Weights of a small mixture-of-experts language model, trained from scratch on English Wikipedia.
Size: width 512, vocabulary 8192, 68.4M parameters.
Experts: 24 experts in each of 7 layers, 144 SwiGLU neurons an expert, 2 picks a token, a sigmoid router.
Training: a variant of SOAP for the experts, 579M tokens.
Below are experts of layer 4 (counted from 0) of a mixture-of-experts language model. Rows are named router (the router's row for the expert), down (a neuron's output weights, with its number) and show model dimensions 128-255. Each number is 128 + 32 x the weight over its row's rms, rounded and kept within 0 to 255. Numbers have three digits each.
After each expert's rows: a language model's description of what the expert responds to. This comes from a sample of Wikipedia text that the model never trained on.

# expert 23
router:080126075104133180181133167107139110162153152114131138183107074112114137138092104142135172112104131171106069162119092131151142060140117101132083128135080158172096133134164122143103143117100094134121078134092099035178180086174136111175062104070175071108109102143115065128111075082102150100132151147096093117105087120127089172112159085079177072183135094153158125130159136131116139156190
down0:099126115103145166148099128116118156074142118126111112135102168113090136097123153168103096144136093170177156133095147131180118125179078106134113101123126139154088158140106150132091200094132097198094056142132167125130148137098138100100178147101127115144117132129118124106124115073105173150208092156090127088163145116079126118120127178198106170089136167155098169180148129143106099108141
down1:152102151145129157109123159106166149153068176047114161121160127119131134146114182150137122168100124171191115066105140133075162097171161125145178158176123210123167172117053122103159063123096138161177121139095073074140148084142155151141149150160109161134082095152100152111130110183121216126158178122119085121123138159112116126139149095125116094171090135124154112134085139080117130125173
down2:113103113134144123121158161078177146108143112130142094093120136080155155166114137189139121126093110115115099137197100122073123136107207115139153092143110120146129178146149154138102092118174079115060112208088204128146090122173136095141143164123070075145044132099090102132136109129114143118150112157123125160111168171150123128125111132097143184128083126204099200105136091189085162163159
down3:111092151096150104151080116148137107121089174136104131141130143097139089127041099177031133159164121140103094129146159146123087109132161101168123105100125074153094153101088077142150129121132161074145126107142118113084168145159164175143126101124146090133113093127101143151065170118130135161121115149182125119167089125130117113114135090088126122125099172061086132131197164147117105127188
down4:164095153131116164070159113184094126110125128133144129137116106105135080173082155108094060201140125090149095111178130144115153164119178135149140121215130076135134105064164146088019103157159095104184142140096090064123130110144123105170134138132103167115150053208134153178129089168140126152149089131114074135177093075130154165104148164176162165131158130109135140213173091151113109136115
down5:101133150108172154106166092072115160176112101118100102136080156143104029141132169137063095164137161163142174089061169132192103093113105187078139078158112129178119071092125131110134130094181152117095148137141182171112175103131141131150141172092132153166182123149169127088143137162137085147132184087105161115066149128159152095092060110173075186145118086153147092118177087143119117159148
down6:111129107109181071139088138100157203124109153102149193182092150127164154090107160127149135046137110144097139149119105154112132092105148132096103103108108116158156138144115122140127123101168093109168061087154081058132099108128167133127119184112121062111115180128112111140106124071087086183119124094084121132114064120120060137088136139167107154150088111146118120122126157175125119124093
down7:139118163185107143101202080114118172154084121139132074078149083171108173128069159138106131167182131070103139107074142089084180055139218199122109148155180072062121165132170135165117125192096152150107146139156073121117097147095151194067146163088093183149133120173104137159125121106113174120094108109107127084136162170114157119181161088151147230127185142112135184055067180128124107068105
down8:172125128121094077195139103152175091092112075085146118135117185144114106137152121129097086121122091074097124153161181160149131142178155145145140111151088057173117143146135163127145136140109190099120165105143128082149108124139123124192146126164128159134153064096119174145085088128079106165149129113125137095066074116149125104104175135128080117091103184118094112163143122143157099137123
down9:120090079134129135122163156117131097111172091170104124143154111085174137175111129140145130124091102117117168076152118147171097088145079159124179132177123123130120098118084143080160117096171157166117123127077119074088151127100112100137160145155112114145100139116148059167140182105179136200081164124182101179122079125166164085085151148087167139128149178134124110163137113103152116154161
down10:096160172086084119090179097172105052105149083111143144102152137143148088110131131178113085136091117083118177139111104109141169103127079120128060126179131104079108089121179097154198169148151094205198202168124154111096102199098120150146140143072106138109119075119082177148127124072052156139118069101096130085157132143093163108069154148116114108136124135118171129119094155176134109141080
down11:089117162120148159115182138096145142168127082072071196053153155127107147125179212124106147112035098151167134119117137059129112146114169117126086146074146099171089136134110087082130183125115130172106133151184141165130124078088122149109116154120114163084090099126080109153079118127147062173092122091108132148169147125170121088157138157127141142197083187124124071187151096100134126091127
Odd name fragments. Short capital letters and pieces inside names, foreign words and raw UTF-8 bytes, plus ages in parentheses like age 29, and Aves or Hässleholm.

# expert 18
router:115126067157176063097166145140134130131138113153111093161154111138114158175082061160085128150142117176143066144107114139120150096102116160146086080142133144111126162098166132151134165130130092137152094141120078118152144147142175103120083127097082073099120150184139112148133121120130122100140109139086174120083075090090128133076160122128177112116091119162126107093114132119124176145152
down0:130101150178152119099129103108112146105198136142116181137144070151132075064166124186118162118134121164081102123119121139148164142176140130126141129107108125073119168166141081129163086107113116128140100162109151112167105143081168115060067178098185136153135088164157164119138108108193104133085175101157178111107145130162130124125087140114187142192143100106100164122114171127114058182117
down1:102179073163147103137130190089098117169133142099132126094103127118109143107115145111173082091118161132111110128145102121130161112177155141200132188075126112130087132047163098126160097092126136126071135126109140049104106182157180182185108108120177069122118164120118129173098132132141165090134140089134112104084119075083145129126133151186089136124099135135137160082087075142102106134119
down2:078147133152169132078095134112146182133093093107137149139139097173139101163161178213143173140071096160139150082111135122107146088115088147103135139105091105190131138104157149151141073124145173084102137031135186100069143137194137159162136220078117129108064170168158097116102116144150110164175133157111112168061191104160152138065127158129099122157111135105147079111159151162186115121155
down3:091095112119164170158128140153109148148127142115124116155155129156130158110114117146127099112154167102169139139204135123141134094112094181180101151124119065074143124137119125083142126155140100159133127066123127153109135140087143094099163093120124168106121124133091121092091118162100132134196104126111124147141087141089159142108108137112032131069157155097139157132127140117141147092132
down4:190137150169117073122175141109085129094099113081128189136183070106140127122178107165103121142069105082182134144084130145171141101150141134095130132166132128160092102151124157143126086111111140130145186050124148121169112132091172086114095154146128151127118141075128160138148154101096125097175082107084127119151097096152148160094155144209103146129120113143104127129030150116136147125173
down5:133091088094112064169120111104147162170115098169090129096147148119147083144105144139117094127156125102126156133189122142127160134165125150128126161154152133083134156163164112183122118080125083168120132108078151149134113196082191096116125113167149179149106127057155077054086185118108153122190105110161146115149092172058154131091190135128149138137172177151098076170164101118132040120057
down6:120132111117123143145122152090083144166118075112061179087150141104184118195112105118188129065159095130125081144072185111140146105070138163097081133150167139124099117150180166095083169170078114139125200098158119132071117091150121134122141091133153128098128084166094122078108091118102086150098102112185151061113127161108131093157134199128126164137129160114120154120145145154149110117063
down7:096124149141116134152116147075151121180155117157139120122118172055185102087106109132128160128159178064096127149109160085145142165122125155109130191146157136110153126185150093131131136124083074178158164125146161142104133151133139132117160093101152116152124198094076108151134113150211117201128126105149110143078107157139112141160126077113157129185202194144119114124078143102095066066085
down8:115114121130119131110123117130082138167172122090141172148129156114163097151126124060109137184185135138111136085113154134112089085081126159095140091145109116128082127179172138146122040037112128099106168123122176138122125140089146144132103170099175129205103102126143083070094146112091091106108139166115136153116146123099129132118125144153106105166135136118153170123117174106097106137095
down9:114120147180103188137078130195114218137218100126122115183102143099139172137172165096120164121087138115088085136139137127146150114185177152122122138095123135129115163154171139135168108106067078167098083161108175079091103058200169100147161114135136214107097143084124130146128099159139144126097133119170147182117140097153070141181113143138150114165120180148141164195189161140100095138158
down10:131095122089097162091073121073139074110168170135154181221180123123108127139108145158193174106116161111101150094099146124123089073135100181178129163121145114109201117110139166131170132098151095133152155056119136170107122125125025070154117196154150093106112139140156134141156157052156128073106161133109072086060110134097081163145143124116130091150140113107084142131140135086141132114104
down11:134138117137165132134143078140099161094164114095071127156143124102153130124164155124086173151185096056139062080118075142145106155097055110013130118195152120088140134130121145167117122137099063086138121080055136167148132099121118052141134126078174154150155114121154143098181123139142139153190174116106115116155114126073187187107070130118201057125110116109170168094106193183102192158149
Common proper name parts. Common given names and place-name words after St or New, and abbreviation periods, e.g. William, York, States, Meyer v., St. Le-d-ger.

# expert 4
router:097142103082131126079107191133114128159125182139171137175100110143087129115113131169084156138106136105130090149091095151130130115154119153113098094162148095104151119126146129121154140064079076139122092172154167080170122121162123179135137136103134097078131091138170085145155073130120132119173169168163150126166103095076146132130145146131162164179077151125209167105137119102066196169081
down0:169065149118143161129166153156114099168142133186174122085134071129090120064146116156162093106098094113158176146112042103156140123119121104085029086162143164099143074129174115129092134114116138138175118160127140145203130213142088075141091132128087166115123115101131098117128132114133105166153102141063077180107184139114090177076156068149182124104168123131106134104074169156087187102141
down1:135130122138141118173151143135175152081128155126112151184096138062105106130131156114116130149176087100113073133148089115134053166110155175127121086151150143147122134103151108205097163129111172199167090124136130191120055114137097203121099100118118140149145118087099161126129132119151131106139137146166077141134145114130121140181162101121110153163171104180128108103128153141148130108136
down2:152124149044116093087126121120162108116107133102089165180146116124126153109148133131154087092182114160089137134132117187119126157167156129151086088096101140140151112123161182120086143133148110089137108115145118168132115158201118144115125146097109155155117152106105130149161122092140153092132126120109092121106154097179135136162180159069127175110192069166125149076122098137098124100102
down3:078129119092070121105161063060140099118147142159143072099155126121149163085143170100135113198125136140132162120172115150125169155143144077104076147088098136095162126168114169087134148103191109129107103110172173113130069081144147107107079169109136113109113174101121044077163141060147082154110117113159079106113112126100139170098125155150124095086143125081142124148100133085100126121054
down4:139101178142133189157083122116131115121124150117123096155124114164107059108136158165096121125115098144106148137129059143107127141149112173138155153113159125108165089104098092087127157143155100135124174157162131104202115117146139135144145062152140107177143094181107139178135123148164063099097116112128145126094157100170175108099048103193092125135066151123100084146125145132156101080095
down5:137126134134141112144141172157120138133095091088107090067121107141091111086119091130140069150091170120123109131143105098094139132149147170084184131091164071160151154181126134119153179181102125084154168149148126136073120110182126032147167148186134174063125090082132134114121103072164098169140136153070104157077121160135148156167160125129123148134206152140057151086140163158095171154096
down6:083102093153099102129148133123134091103090102126107118095129110133088136176142106061153080165098174157109121119099134177123119150163161107174182138161166138082097126096103086071163171169153131162133109136066095121110209175117141065151144137155136100159108079117146166128137155117072097154101161176120113121125125098138127080124095129148107049114144112118132128092080130148119148093119
down7:134109179134172117158142100143123205128085083102136139149154115113099089123145097122169104120093119153173131117129181118181159150161131146055117137114168153124112106138105144154149101145213190093135128107085074134137087075163107112181167098085097206111182103132122106147180169139112178134113101156116188126102142141160123130098111148116154160085112094107119128182093159121115126056218
down8:163103193174142106104182095132112184110082138153079133150065130080098115129159116103142116099161155136136149119223118163098130132103162073086200162177136139197070112090093126096113090157125090124100094090118153159162136071152179159157137147144131099187079134115122080177153189151141145100116127086133138158160075146141235102113116154114108118054065130139093124107109096178152137154136
down9:146081123182134169166135144169140144118082157122133182086097151121113129131140115131037171114096146201109180139218150073145148075083138093150145099116101139138131125093074088176140148176229105125084097149073119128101149122171102127139127135085089127136097129091104079142166124126111084069117138141126097136137162144160122159137144149080141113139136167115116115189142126144102120147106
down10:127161129155118204164118131114074149156156182086130094073132107098103101119162119115147084121067115093156168127086128139136151147104116164134187107179103115084169142084160055108107155118160114122117139123073120114118092075138125159118117106134118071160110141139122170120039176128166114088155080136197108174125149136079110131101075145102165089182136045133124106090151178058115088118111
down11:114144175115115163120144179121136126167094226166150132128105137112148131101164152184177153157065096092056096189112162142118102072128141141083130140109127171128110122107098130159145158097152108102122115152109123159192171102110111177139148101148066127124154121153201119110105154114136091110170134106094117172151130069091122155089152169147134142123148089139087149132178157163054116098114
Formal word stems. Pieces and stems of Latinate formal words and the prepositions with/by, e.g. Partici-pan-ts, Pro-min-ent, limit-ations, government, Committee.

# expert 5
router:099064093137197166091150167131137107124161173079144183170137110097138126137086122104126157184103174168112078209129114126165150087121125155143105079145076125207177171094133121099135131112128105132133075160089093098147123175171148120105126060084126107080082122173155113129147120097086092110131150163170190144108114153087137105087176124092176130151138189117136120118152094132063155174179
down0:151185151115131144137151136084167107129151128105110081114131163144126168175123131084111194129133120184169078117093150126086127110109148126092128139107118145146089152087135180194207145161112121127042122077127190158153154167123129109136168108170101054083193152136101116094174161127116087171134120094154124130068139117178149111197094060131123095062170155119132100051175108116089188115174
down1:135110108142106146145069155214097154147087044148079112106071125165081117072106145127155120104148163105126105103156108092115096149133136167124121085132110126059139081121142148116143033090168100122146149128079101086098139145126153135144163077091159148121141097144126094143170092070113144084125204140126120125124152107184148092179122155129126107138140118123103086099114127046120088126180
down2:104138140099192142169115125169154158125046123145137053154158156142165165121146106143109077132199153151208095137166172165142128110104120114084175189109131092118130172148129149075145125122124159138181119121080166074164139105174158155118098145145126152138109139123134131119106184154118193148158111108123156116082121160145126086090120199095041113141117166167126110129122129112120139106103
down3:083114113177121138114099121141082102160133141154109098124189100187106171079113165211121118097147153091103203094101126155143052148109158158151136117093127112084168108095105154113158151143123144123157154074097111106135129124137119128089154137119118120135134067152131138084132143102100164120063096129141149076113129177123147073147146105171145142118090174116119118141116151168119121109167
down4:104092139138153109103126112182127180171089060107111164128084137066176179135079146116137140158085121105076126080152114156083184114195167149102138166186126187077205096116134103150136152125135108126156159150110121121145123087148114094080138141163194071124174122152146106117144143168129117090073095208141095066129107125066076188176116054139163100126198162108115168110143106134107110185066
down5:147102167070125159116141147107135112094133078127153165127099162144118161115142124055139125176084143167113102084157134137183167142100108096142135147102130179149188103110148146160163186151155105114152114128099104111151139090103144112128138138139130139072094095141121107148099103146129122089077132155125136144158162136114150131109140142154142119122161126084117160179124050165092141208120
down6:121122183100120123162066092173144111057126163061082139202144142130115153082103121175082136097183159193155108135075092106117146069109131160133136094163101135136110127123154119162153139120134104167152135127129141137176154136088107088128085112092084148128067078137076128144092173128180117097137076145132098116137125141153150136160076092134152154116113102153109115054150065105178118138138
down7:110090128135182113130103142193142103161114147148123139108137148138130140146121160067116125164117151063178114115085123149120123148100065171133154111122171131071100159166110066131147104111089115113099126123051137111158111123173110105143146127111151142154175162123118150204186130058205159161171173171099072137126172125119124123112139116088120088123106096139142162094095181091112121117115
down8:085171131108118138122150127180127121131087118157112135125109221210115087158172161139060158114185101157076151118178130118091129181129135107133095055164137150137102140136174145070160154094126177125115116105119147167076123121078132088155151132118154139046110178087162127167155201141164087116126138153116172159117088133128120169117137157096111078106186136116108179117081061079089083094168
down9:136062126188175153126117144055147143049110160198144196106110143132127113082128141161152133158148135071104173149101116156174119102168077103122130110100153127133144123107155111069150147121087157116132102129129147115116113129127160118138067154098140123114118091151092106146131190122145118167168117043153155087099079159156120094117167162109158176105125133135129139027141117132099129126108
down10:175125145147154136156148133080088134127067147074174118106110172123123105082133096141098148161140170077127138158132137154054156103115082171196108122143117096138137147181168094212107118167114135192098153162152122102119174107070101128131153179045167181147150143105114156165132092133084097191118089074151100138100076111087099093046109124099142139146180107173106092153099123163121112095156
down11:189101141146147136068134105255136106154101148128184159159168130118120133130130136158151121122155153171094106187119100153055205131125202127120116107077069181127096096134145115196140151167160121116074125138154109129165126151123191164162131145166088104117141111128130147149172112158147086126098139143174148080141168083173122130083170118162164115150125119194091126133090116203151113074137
Sentence-ending punctuation. Periods ending sentences, colons after http or https in website fields, section = marks, table bars, and clause links like however or although.

# expert 0
router:119131090143192179184058141107156111128132110072120175150154109145090165101102107144157157186113172149103100216105098140161171089115182143218103082183134137097114157078147156177134175107114111088149071121121110096146160138174132172157145138079165090090146139113157151080127078066104141083159141189108160178081122076115126092084160121097130162222027108191135121104097130081081205185173
down0:097155115104122188123076157125132073114099162163101181106107111066156149150139143094255157114122089130151143154137161120129133129167108166157129013059129147151114110162132114150165096119104080153096050158115127142176150125122140159144095133142112077102049114156130178068171130137152129202119118080100140165093118164128104175179160119091118123139158176139060144131168173116144133056102
down1:156119144079064143183128123144126076173078142139141197086155091108111122136100167127187145121174132153191127138165161101126127143159156155193165136176156119149089082097162096110134163138185178159168112132150166140114084149157126150159090129138131145167093129190112125128125156166107092181125119134062124130181137131079151122162122177130126176119100090064146138133162103091149143109135
down2:085163153103144149083096129127142120071151119123110115101121183151142122134104088162121132134141141115131131107118144154110100111155103133124112087175156166155085171155119149083134142081108079117119155202129101147116110096102141136114147173082172152158110168099153137104106133070113195097163141158121106107180150109093132083085082197153101095145134066149128122113129133172129069134106
down3:159155099142102132177146125117160145163125141149103162113105078140153098114132126135078119078049130077119162071151146147126099108123118111126105133185106113131165120137155097151124136129163182136143126125110166118112090139170092110136096124122089116184123115130143063082099060129086103167113161124168190158075154102159149127077134096121140177132102153075160105208172026120117132137145
down4:107094151050153117116149139139192080149121125121078105090159178125132114172192091124121097106143122082134134165082149092179099125117074177148085114097212152044147061106155177189047133102128127208150105105129137114159133111146149159142151118113167175128122122100097184131158037090112128105100154127127177126122084130116143162089128101170142105139105115113151101122101152158146112168119
down5:110092172174168075088165112077130155093115134112105086144136142117114104105175137099113171097120130117134085116070118095091139184129155149134113106101154129125103120121123113125126129139086184137125132217128091117106122096123106106080193096167120159116177141137125137133165123090174158147123148127070146084130160098158145115153208171125103105150169110143107128088113103138118128090090
down6:076171066144128136096179174133095151082094111163071178135130145166129129178153144136194153062135117159131106119100111071152160158088116156126151105121118069136169175069132120136139126118130112161124189151088170114106165151096081189126124158171103145107151115121155104122216130072129169138123104127168135123141119122083145157097164143108145078085169152055121127090078134187179139178104
down7:145146144117107138086108145086161165158159127180123110124085160133092122140090154171102117104135113094104102127085158123164135140156163138134099083140132106140137126125143148108150142095138084170118156069093114107135063155064116080175131160139164166133148149143127115050133166158094138115097153156151091160074134129151101125133079134107125167115088150067143148105089129095115093110092
down8:072196112096147105152113106093121163152117153123084142144088123093146110093089166057159158114091122125091141148106115193148121110173132076133165150119125134199133140092158149142131151099156133099136113115148140082136114093125107119099076161118100171109120128115173125136172106139123171151129100104148103124124165163166044118102191152119102075112058121109137155178107084151115137104116
down9:108175176142101157130149154122128193112114127121113147048145116084111123137124068071197119066151123181106110167123138125089153187141140126200140123136142126137112149150152107121098110190103178151191099166063097103073121074158120142157138081146105149080138176134095110134148187092137152083111108151134046095150175129098127128139074187148114116169113135137137171051099123175170205096099
down10:167115182122114135167085127124110161137102163116148185102172107075131100135113114165119107158145107095135081105138116191174124074120090129111127112098085143069129108164142123103140154085133201164179100193115064060150117117130168119044136142117095063140115080090084203120102117111101089105115149142094125103127156155102145123124133131139118111184140129141134077117084135125125116103164
down11:104046194091117200132097102065170138121127132152138095125127078118168111176132157078177146101140132161112105113146104207116113111124121140097156074176105160118141116119070107090119128163114069166151146126148135196079090181112095135118185074125141091101148136129192134162124128120148094046127148144131102106160118127164132098121076129060108100134142061086209153072137137121128095122086
Foreign name fragments. Inner word pieces of uncommon proper names, such as foreign surnames, villages, genera and codes, e.g. Krom-n-ów, Capp-uc-cilli, Stottlem-yr-e.

# expert 7
router:118062074113150116117105112117108130183104116065143208176142102162064137133080122181184141176111125202119100152155116159184148101144173080162067097166085163176148150168146159120154137104111111208107156153108125097154170163123116140141116159099142105123106137161185106129131072100135143079152128141119138096125119100124138127077142139112143106161118145158144132120138123153114141167137
down0:062113099148138111099100153190138126124117094211169108108148124069042108153167113141179063179120148121152113103095097149157151127131131111163087136143124100088146154134109089189118113095142165151093133075181048159105109116097127120102092114110227152154117131140154120141181096058156073148206129120174101112127118106132052160119150138092090093097129148132098104133172186150113114109116
down1:141104165168092170153204203119131160103099148142107149127123165111096181086116129128150139116113143101157164153144126102160145105106092078168113133166134020181123132112096130149126146132185146156165125080174194168154124132110144130101146152119158105163115089132164134134090186189140102203137122154185132157093149143204092133175147139096100131071104127153173096158118133090112042163122
down2:121097107160152082123156129185108100169115111154149153100109120133122082116164099062090133193095163080158100092121110105144123169125136154173138153124180144054149130125098137078103146104145156100175107185090113122156182098114104160109089134098128035119076074173152099117117163112147124158097118117128136064177120186103112117187105152143143155160112150146126094163100159130127151083105
down3:128160132159131128126138130094145076105139161169109129109108113111129149078118130122086100094121140112099168143108132127175145110105153102121196174139121146090168117091149187061123166094145136132093083117112133136107130114086097157187149113103080135130113073149126147107097153110182123167162182069110073141120077122129091089097156160118180126154100220133099085133168161177127127101073
down4:160148117168149092128148128193147127110132112120136111135173087105116117067175052145160106143125113094118109109111082163122111144136097148186133161146150155099115176120151153097107153171156124113119097148099127151173074125119128167117129175098157203094150127095104189076119168196202125110085148131072127131112156134118176164088132141115174090134104128135103140160170182154143170109132
down5:118105087083160141183132138113112052145098139080135116156127134162055099127151133133104136210146151144105102161118082126092134112111080202130110088154129104139110123128064082122075159083131123188128120090155112137072196162083161096106091103113197119129119186123170197136097146105099141133069155216117095101084167088131181098130120152118063173110153161109133102052177096129149083134149
down6:136167163135110112130165104110173109135154119147089125108145139114103108114139175107179094100131187131124101106109081110070153157159137079058115106101124137157088115153113098137145175137137137147160156085125045161155155128054156134062053114123134117118122166166161108152106157144113146070057102129156150114120199133145170105091104107138148105154081146175155098098143128110136128094162
down7:128141088142077151118147111106153134096117098181112109093214137172160144128114168160083095138105140098135131158057170147126074115140053061121090157092147128109142109134069137212146123102075114143126123138149150160129148142074157107051160150061143187163089167102112097081149108108172195094128144134116145110094082163140120120198131077144172112106159097124116146162086113161135159137171
down8:135138170109116199149171175148063137147115062084108096119130072115189131073154108100140129138161025177159111194096090157070078112133173112124162114140148147103153171191118108120152112155113137189152138108119127151107096167172089137136111116120154162103089150133128145125129092138210108114135161153109152131112123121105085078188114152090130098116113111138131113158143137097101142138127
down9:122152085106158156173147086101168067151130113092054121117090140167084143110078118108119129049139182158134161141106101096085171125108172128132141121096076118113055190118182148068115078115154110134141156080162166126129108104138099157117161153167126112113117080105085120056170135072097106171187080191145127149122191080193116147100080133085112131111147072193134096155063126092103164133151
down10:122127223106111133128184174167171100085117159127148137109122086133089175106169115111125144126163165088172171124197112084098150146061117110088116124119101150079093120141077149139165159096142118080151176114131111127130162091099145116102174087146129086135130093152137138113102156107150106100089146113104159116110098133138104129120175082143103099156194127093121127114137118142188123125173
down11:122127092097108148159154138107086076154156120166128133164073115143170098186150131093080073159164107102103129161198140134186123125090068107128068138100163126127202172141147183107101126161106117063130149109092096167069191119138157162126127103151169165106065105209137140107104144120119134181124137141067189160141121107142122106226155127113139207150105094039074133173190099101087098117158
Birth years, dates. The word born and years inside biographical parentheses, plus recent years, closing brackets, and country names after commas, as in Jefferson City, Missouri.

# expert 1
router:129124117152131109133127162065145112136129179143143168134136129153098154062090114147082179134109109135124094158105114136158146096126158157128093064129109152151124162102140143115134160056078087125152105128113159087194151116149144158122151044121090116076108136142114133101083109126110112109103127182129107132058140115080090102061130105030140117175081116176139201121132137154119155163129
down16:122100209095159101162123160154114134095065185177182145113106124158139097187093093145103121156129113103096122118178135159102091136120134133184109102161129105116151143145065118176152130135166076127146082192103115114079082115151143128155148070145129098104148093132141098092168104115116109124164107116167151118106149117133171112129080187162136123142074117195079185149128082123111159069051
down17:171180086134124163157151128063218104127154180117164127110109155128155087118101091099114083108086141103105128176125083164155151099136097112142161122117129117128125130160192111162172110126149095167097109164110146071153080082179160152185117145067099145128185147077127116103097142136105134112170106093124105084106081064117109126119103089057133099105141098158145104106137171185110115126123
down18:132100125124193105100082112130147088104118176125145123073146102139164119116080120176126075138133096096174147146173145165167131113147159087169155101102112147134137162136126138134165117163126122155147062113166108159128162150130144133127147138097119118087116099126143110175089181185073190130122149064085156088141127137153119102099152087152156152080117125081103093119127131135095139145226
down19:065137192128072141187157136077162135087128114093111162128138146089073158160199112149078185053155130214119175081134188153072133097206081134122182143080132163118068084141134133181126151131154139178140152147109072169111107120086177161144187137095104107168151128137136159103195152129087159115125130121095133159135130163086118176127141132175149132115125126108133121125139069054150089088091
down20:095135107152094115160116092200183119163154128146123181088184118156134171156149169148190103154146110101114100130144161150055182114145124125080075176077131113131149090092150131129118129134130069142132113124175099113090162128137151105097177074142097105141177168134120134128153126115139106143102086113161132135097132129117149090099141093083192179135126071129076208108143165088154062125124
down21:123102148103123072121118114086140140085116140115143119072123145135170147117123127137164134117172156147089112122160147206100065105156132133161117098094106140137148108157125067151073048103198061150100156153141093112162151152125179080127122152198193138119174063124115161109126130116164141150144126101138126075193119094186121157145144125111142095123094128152101127201110112117088101146065
down22:104092086092125169114140101139114141106120123136078187179159140118117121121153098126116126127115127170147193166140129120126134115154127128159123118139150168137111100128084130131182128137145086154111137149178112066058183124090129162129105186135193112135086143105171131106119110107161104195112116126140125172092077168089144091135085070137105057161120121137128136102116100082147168078144
down23:109164114116126172149142112139191150146177119136155163106161146153095112117102112183153157119178176152128128158093123123162109120115149132169157103145141066101181172143111039161165099135122117103114133144130066146144174193042148142128111142144178113093084085093097171110111140153169123136093132130130165106155125085154101125125197135099079105114178146097084114110099086180170169138147
down24:164074156116141090125127123200161138114096102132179096062125116113147079129148110128078110113093136119149207089097106131148138145193189155127147107162073099124138122101152124120179168198173096043103156126142113079131096062056173143154129143146132138112145064097125188108160134157141163152145153124115170115104138145133151114106060149145120141088117093179165105125118091140155135136087
down25:160098132156168123080128179131169100119142143111089111123154105136073132140071184181161128097068083186085146092133191203120122163088158115079139103150160113198127101155092096102062131122202094135126102093143097102075098101147074139090145125105087083163165148159155093163160171150143102079104092166136083155097098116166088120177140123103179168138120124111124107131152126089162128094094
down26:152155124172088132172185125091116144159131102159116176171172067123172039091091151107124154149143188137087073116196156041110065129122100123105142095115128037207136164153172131129126121184138125102108110115075147136167077101141093128032130179086166225126122106085129115073100098171134108102070082161097131152120172134119101113160129123113113123104101126138185117147150105087185149175161
down27:164112144097229124088116111105128150124130145157181125128082115128115098121184102160145088136172113131085118087125072095133130147104140171148123118110165198112150164142119173123124127114137114140176149102172104141091038159094126084075168125106090094117161131113142117117149196097098110150129140105150120130136183146103052157129103114134170122126165141156112113205133108086114148149110
Foreign name fragments. Word-piece endings inside foreign proper names and place names, such as the s in Buenos Aires, Palomar, Arakanese.

# expert 20
router:113121126167153139115091145107081113134158115082110141162103099160072128161099085201089168126119157157095081163095097128105160074163172124162081117228149123094188161130154140091165122137098111203185110144131091112154128193128157155156074134112083114140151098142130058137131085103129156100203091165159100122139123121126152097135146061106136065150057096136177155131135121136097175147142
down0:089090145081143162133102120170163167082162163119111162133136139108088112144166169072145128132105138149100144127158120092080086164111107118065135160202111117088224152128127093147111109132192156117161141028151156127126108127132107134112091121067115147095135085131090146089148104146116130080089142077152143119109146139125137102113170152114137179155124125120075180131108097090166125107148
down1:123105077134127089129168091098147145100084162157147078120113173090123071150137133136112145062103157200153079159115133165116119155138165121114104103128149148129135130072090144140116057104106068144107145140150155140131178087154061099105089085097132094123117135136103110122110137154165149150082139161135139163127157142133121104077104098139105130134112146043119147103148153127144134144095
down2:176082132102105162116102154135116169118144117139107170134125099112138134094169095099084192119109123102155080100151163135124170123091119168098075122165106110196130136084066115119088134139178135129157199068148099056144110124165125064194121181187167124034107177116156080110207076130090149129126119146173178085088118087103112136118088065118150176145127083142105162197097097178144116117098
down3:104166097142119208163143171100121104156114082106076094113098086171065111142096064147097150071166136152113113121085141089115141161073140131109106140091108074150121127140136182103097079115178157102095203086119124144080178120062143129137219136153131141144195121141079076094091102161067131132061152129092167106137153092130078159135146201098097105071181069138131105134091146098135137156093
down4:162122120097123118208104082161170208178187105055162101112052123098106142064153134079170133119097103138086081133148138094138201144109086172064171085111173102116087165143122089095116178120145146132116160130140103110145140140124181143150144110146161133165092136157118158075150117167124134143074096077082127152158134138133127110116118135117095117061114113089146155154134074135101095121091
down5:143102097158091116144140067113089170159128171147160091120115146070159120108117099124143094128110144153160132100157117168130091120112155122066162107079128148093118114106111164056118137089139111089136159155115174083147107163126094131120185117089170143161107135151148173129120092116127134093128082134128116126169074138110128178107130097092117071096092165069100108145101095085166077166099
down6:168109126148130134123097174126055171154080159139110121167177087091151116123140185111150166078162112150163104158129081146154144092174111136069109157111091107155158129132183108118144163060139106210152140166097046137121137048126103119143115109182097069132144167143122038064113167140114189147108094157142114113088108173089136120137111173199114112080158188096087134113082110102104139100087
down7:092129133140133176133199152136140135171129113091166133081129112140190125111118170154133130120093149106156177123108182132125072125109090150122121168124105157094152122082071122173138098139239077116146170170178134162120134154167149131144134088172171124054133082099116096174123094170143148108095081106134152122078119108171166103120083104105116122144174156139071127121145095103131181085091
down8:153119078128073115159121128119095098148136176135193131176180133117100126090105108188167076169137194148115123144107164072106136135074125115142121123178164061143160138099081119150160076076102155153183164200093078143126067170177103150183112092122136072122117174179126128191111131167181095217155124111113119110086080163201181104141115050181159143117131117175130194166168153147152100153144
down9:120176133074159099140168160162142154158119092102146108145110153181202135148173097142165086100112127099175174140165138132169064141109119110134178109142122075129134121101122139123142088139109152218150072104172094139111120141078115117147164125117088148107108131126112101130096134104169105122098159072090120099139097153164130108114118138155134121090152119142100119151151089112124150161130
down10:091160108151203100195103165117121136091092113125064179090137109195108124135145145183137128098066162117128153097115133095124090215145130155077092129129160110129151101128142084134169133123089132122134121104119172134127100155157080139083155058134119118088040119075200127104112182116082147102145166138131138154129133081145127118079086209118158054126166143134139168129113084138171133175121
down11:092096073136059153138097123112070173111135135069112098143096134135109158154132096123155151104074174132144209106181135141139123149114091087062119122062129087155145136049106130163097116152146163138145171203097138091162175163151089143089076133131118143086091119103140163128180106139116105089178109150072102134169178146186158127112145206128181139146158139128143169137099140163157141181186
Pronouns and quoted speech. Pronouns, auxiliaries and casual words in quotes and opinion prose, plus word-initial pieces, e.g. I, they, it, "is-n't", "so-me".